python train.py --d_model=384 --n_head=6 --init_std_o=0.0 --init_std_down=0.0 --beta1=0.93 --warmup_steps=200
Below are experts of layer 3 (counted from 0) of a mixture-of-experts language model. Rows are named router (the router's row for the expert) and show model dimensions 128-255. Each number is 128 + 24 x the weight over its row's rms, rounded and kept within 0 to 255. Numbers have three digits each.
After each expert's rows: a language model's description of what the expert responds to. This comes from a sample of Wikipedia text that the model never trained on.

# expert 16
router:147097152130131161132115157151120138124151125144119086190099163107124089136142145124084156164100102101152173132149136169140126093118127109138139173177149124147180135094141121118123111164150097156100101132142150120138098153120141108084093144139130092150112083116140129070127127134095130121105132159137116086095150117124158126159117144108130132124128154153130141127136127103108102111089
Description: En dashes in ranges

# expert 12
router:118115096142146144145125076123141123162124118068083097186149146156102097117105127108127171179116114120132103116136155124162118098142133118066116119124083114125167151101124116117148158167132151137131062156133119134072115122129116117169133153185147123139141135124142141171125137111128145155139114161152140151140095092119144124114086146116132107155116134091126171123155103098100151085113
Description: Capital initial fragments

# expert 21
router:080067150135149113127124153119136127071107113120138120183104128136152154103132151091132111150122167109109139103126163104138127125161084090137123131138138120141147153096098128165074129123115136172111114162116097133138123111085100143113161104091154109141141078132176100172137137123133138071158165170137127148170146140138157121118117166148154132129085120148137122152117101123156084130134
Description: Adjectives after determiners

# expert 17
router:101155155114122115181153130127150150168127129163144108121078157119130104127145110136133141146149125153116116132156149158097130141123129129135102142189154129108130170125168085119134115158117157088166126104113141158118147114136129129129148127165114138136111138129134136104159136155155101112144102163119138105132104158150153116134144114114143153124127148145107134120092143125129141132078
Description: Section headings, sports bios

# expert 31
router:102093158122146139158080094182124103135122132133122141124161141122118120138139155118082160155141134081112141105136148096087098128156083126095102129136098107099093157114148110081154097142135167107127144146109127144123133116132139158136134145124138175137110131133083104148153190062129131184092136106118126142159139153128148127137125113156169138147111089121163116136182114123126134113155
Description: Foreign particles and names

# expert 10
router:123091137113111148099101114129108103147132144135063148151152136105156136112109127156141110124149149109111127108132103153080156081134122183161129086152113124137163140104106151170128141103078143134146092142132083095101141102113141173114107126117150079100116125112191101157135148114105115102115137173129094126145141126102187112097110175144108081101143169112117112155141141100124096096141
Description: Quantifiers and ordinals

# expert 42
router:130179134133122108125165146141081140115142146138161124120130100152130117125122104148075129101094122105108073089142207139161112131093118075126141100136092120114111138112142153108098128091160114107132188165113159130106136154147161152163107065122135122138101134135115147156149136121125068096146097123118136127142113129146112123137145122137139115126178111125093118128122111150148071153089
Description: Starts after opening brackets

# expert 13
router:139147154146137121115110123113153125116115094121088137106166161125148136134128110179091125124138079162115116151109159145103126136068113093153117166123130182163131173129089105125109165148106141094089099099119137165142127130102118110115147173139171141162115101112150129183173141144127091151078051085132155139131107109082100114139147097110134141134118130126140142121117114112143129140153
Description: Word-initial capital pieces

# expert 0
router:106138150117139146145062144079085180122162146096098167100114092125096076132142134101120168119142124173130133180133128115096134123141126122129130127085108138126129112110144094131127125120171137101133150092072107156155143106129101133103116122142118145101111092121116139114134159168172145151139148116137186136132122109102121153136146129128152118139115129118129125148133120142109101079110
Description: List conjunctions

# expert 36
router:115089132140124154121097099100142131127127147109099148089146144089091127122155154136140138163123143154149126183118150146096156130113098128078161149128152108099123121151107118137097142088111122115098172143156119100162112139140089146146158185139147142092120068123163122120086153111121127133116121138113124150153143140118151114084137165073117136114130107122133139134122112078104138093155
Description: Dashes between entries

# expert 41
router:121136128113164112127126127125117199135089128173074139090145165134143148145109136114148147166149124122157126145156130058138087141174089150111094134079119130162139114113139113102168145174117119117099143109121174146120154136103120107146116062101139161124150147133141172087125117119124087112135102081118130159092133126107119135158149104131118107141124141118103117158138139120170127133124
Description: Sports results vocabulary

# expert 40
router:102132133138103150132123120127121130146133135098129134138134091159076108136105162125112111138139110123108121117084141100128150112148125117124134083116120057138146109091142136144181129147101146104138134175090129118119158146162140095138149166100157144124107139094129140145162139105120072163087136138141127137125103138117118106114113099129119119121105162140089153104135098082046112144136
Description: Single-letter abbreviations

# expert 28
router:146111112084101117145122160146133124102106100131128114112130046128129106107111133088153127120112095144157142082122100098120130109146122140103104138157158133119124138104126064148106077107134144111096147133102108136123106150093135116130096137115139109143146112173106100123129133128124162157118139141075186078119128128151145134093111127149121120161193137134153164142138132114166114168139
Description: Scientific word pieces

# expert 9
router:148120122122105127121114104162111147139070108130111136086145113139129121150154124137132116161092152117162122084146110133159101159128114119104119136111117129139137095138134125132097106107097173106152114129144113114142155093143122115105166116145129074143146126102143124128080130157151118153143133106156149133122101123130132133080178157141137131166097129147116164141118157122146129143141
Description: At and word-middle pieces

# expert 22
router:120123115070158129164117130136150145127111090124151119168128130114143118164161117102070164134117101124117092162157144141139154111083140155140138102130165106115098087126123133137099110134171128128096133121115128151113119111124112087122156128167158085115144099119109149133133102091120067113136130130114122091118126173065113096175106115153143132112153129140098116113099113177161117169136
Description: Institution and place names

# expert 39
router:099104118143127119105116128116113152093129150098116075150141189133152103146122103120108188166157115117140130123144153138126136114099189073089109105140142171116104099103162164173118102151150135181127134118177113106115129115142096139091150086119114139119138147133140123098115127101122143070132086101107154168093116147102113136115051108144109142103136170117147113142133114143081108100062
Description: Social adjectives, they

# expert 4
router:099097133127121148125081080151118141135153129133143160103106095125163123134145121114161142153122139153111136150104136105134135142105143165103072124156127126088150111143107146120130148095157125159161101143144150065063102122130188087152150112102100104087149162131135148175188116079186141152115130164115125142115143111117114135114110152182102136093139124123116104112160095099120126177092
Description: Sentence-initial pronouns

# expert 19
router:157134112129142118111128131105087089131116084111114150120122148117138126145155126170105123131144119138141130096119100115161104121109145155111139142110117144108101095108116157156150136161156118080093131080105127081147155124134161096101099121093164123114182127125139136125141154102115112173074136086145126104112094122137128112093142112130132141140126141097105103128109152108113148099116
Description: Coordinates and months

# expert 30
router:160132127125121131110109175140150131121108142090135122170136147115142115115098155112120133124167162120146119117133109100107158147107143109129141148114107103095119150153102101146110134151135122129159150174172085098161136141113175158131129137146118145161135092133095120143112134141197147137112154117117169108119097103128129120141094108121121172142118092085116144116115133114114152159151
Description: Capital letters in acronyms

# expert 24
router:129150186120128136121138128121115087113148102133135109107138118099129122119117098133115117072172124119150142073091150135143110138096142117119128126151105111121117137074107119150128136094111176110128112164065115102137136135164118164100117176116121138154098141094088134100099145172087159144114149094133117119111111113135100093144088122116147115072108170128137127151105137142180082089127
Description: Descriptive nouns after articles

# expert 35
router:179125138130134083158105105177148161114088106134107130132144130102109098138161115117112134107102121133174140114131108126159170093130123122152121173114119153152154124122137099091114169118143115108128178167123105121116138125113127100121149160151127181141138128138153147132091142079167122131105096095101143082166132098096129156106176083120147164166153108078125120133112107130108108083127
Description: Table rules and names

# expert 47
router:160148122097186105169161128144159071089153140138145133144127113135141134128102123104097145126138158126089120142092152131125164105149169138127124137113102108106117135116086133130110117162144113122136104135129093146155148157131143141167126099143133148162142147074136077106168131136180121156134115122151155127100117128098131136142120151135101126133122122085091125132115126111105147124115
Description: Word-initial letters

# expert 37
router:125127153125082106114120114119114102147127098154137167113127111127161095154130153123107121155111130080176160142129084147109110170092101109111128131104104118120130078148135131134124127139125093086108151090150094150109156131113103143140130180131127137101137112170109118160130124121112136161113131077098158113118142119115151059092128144115154124121184173133089124108162124099119105112158
Description: Names and song-title words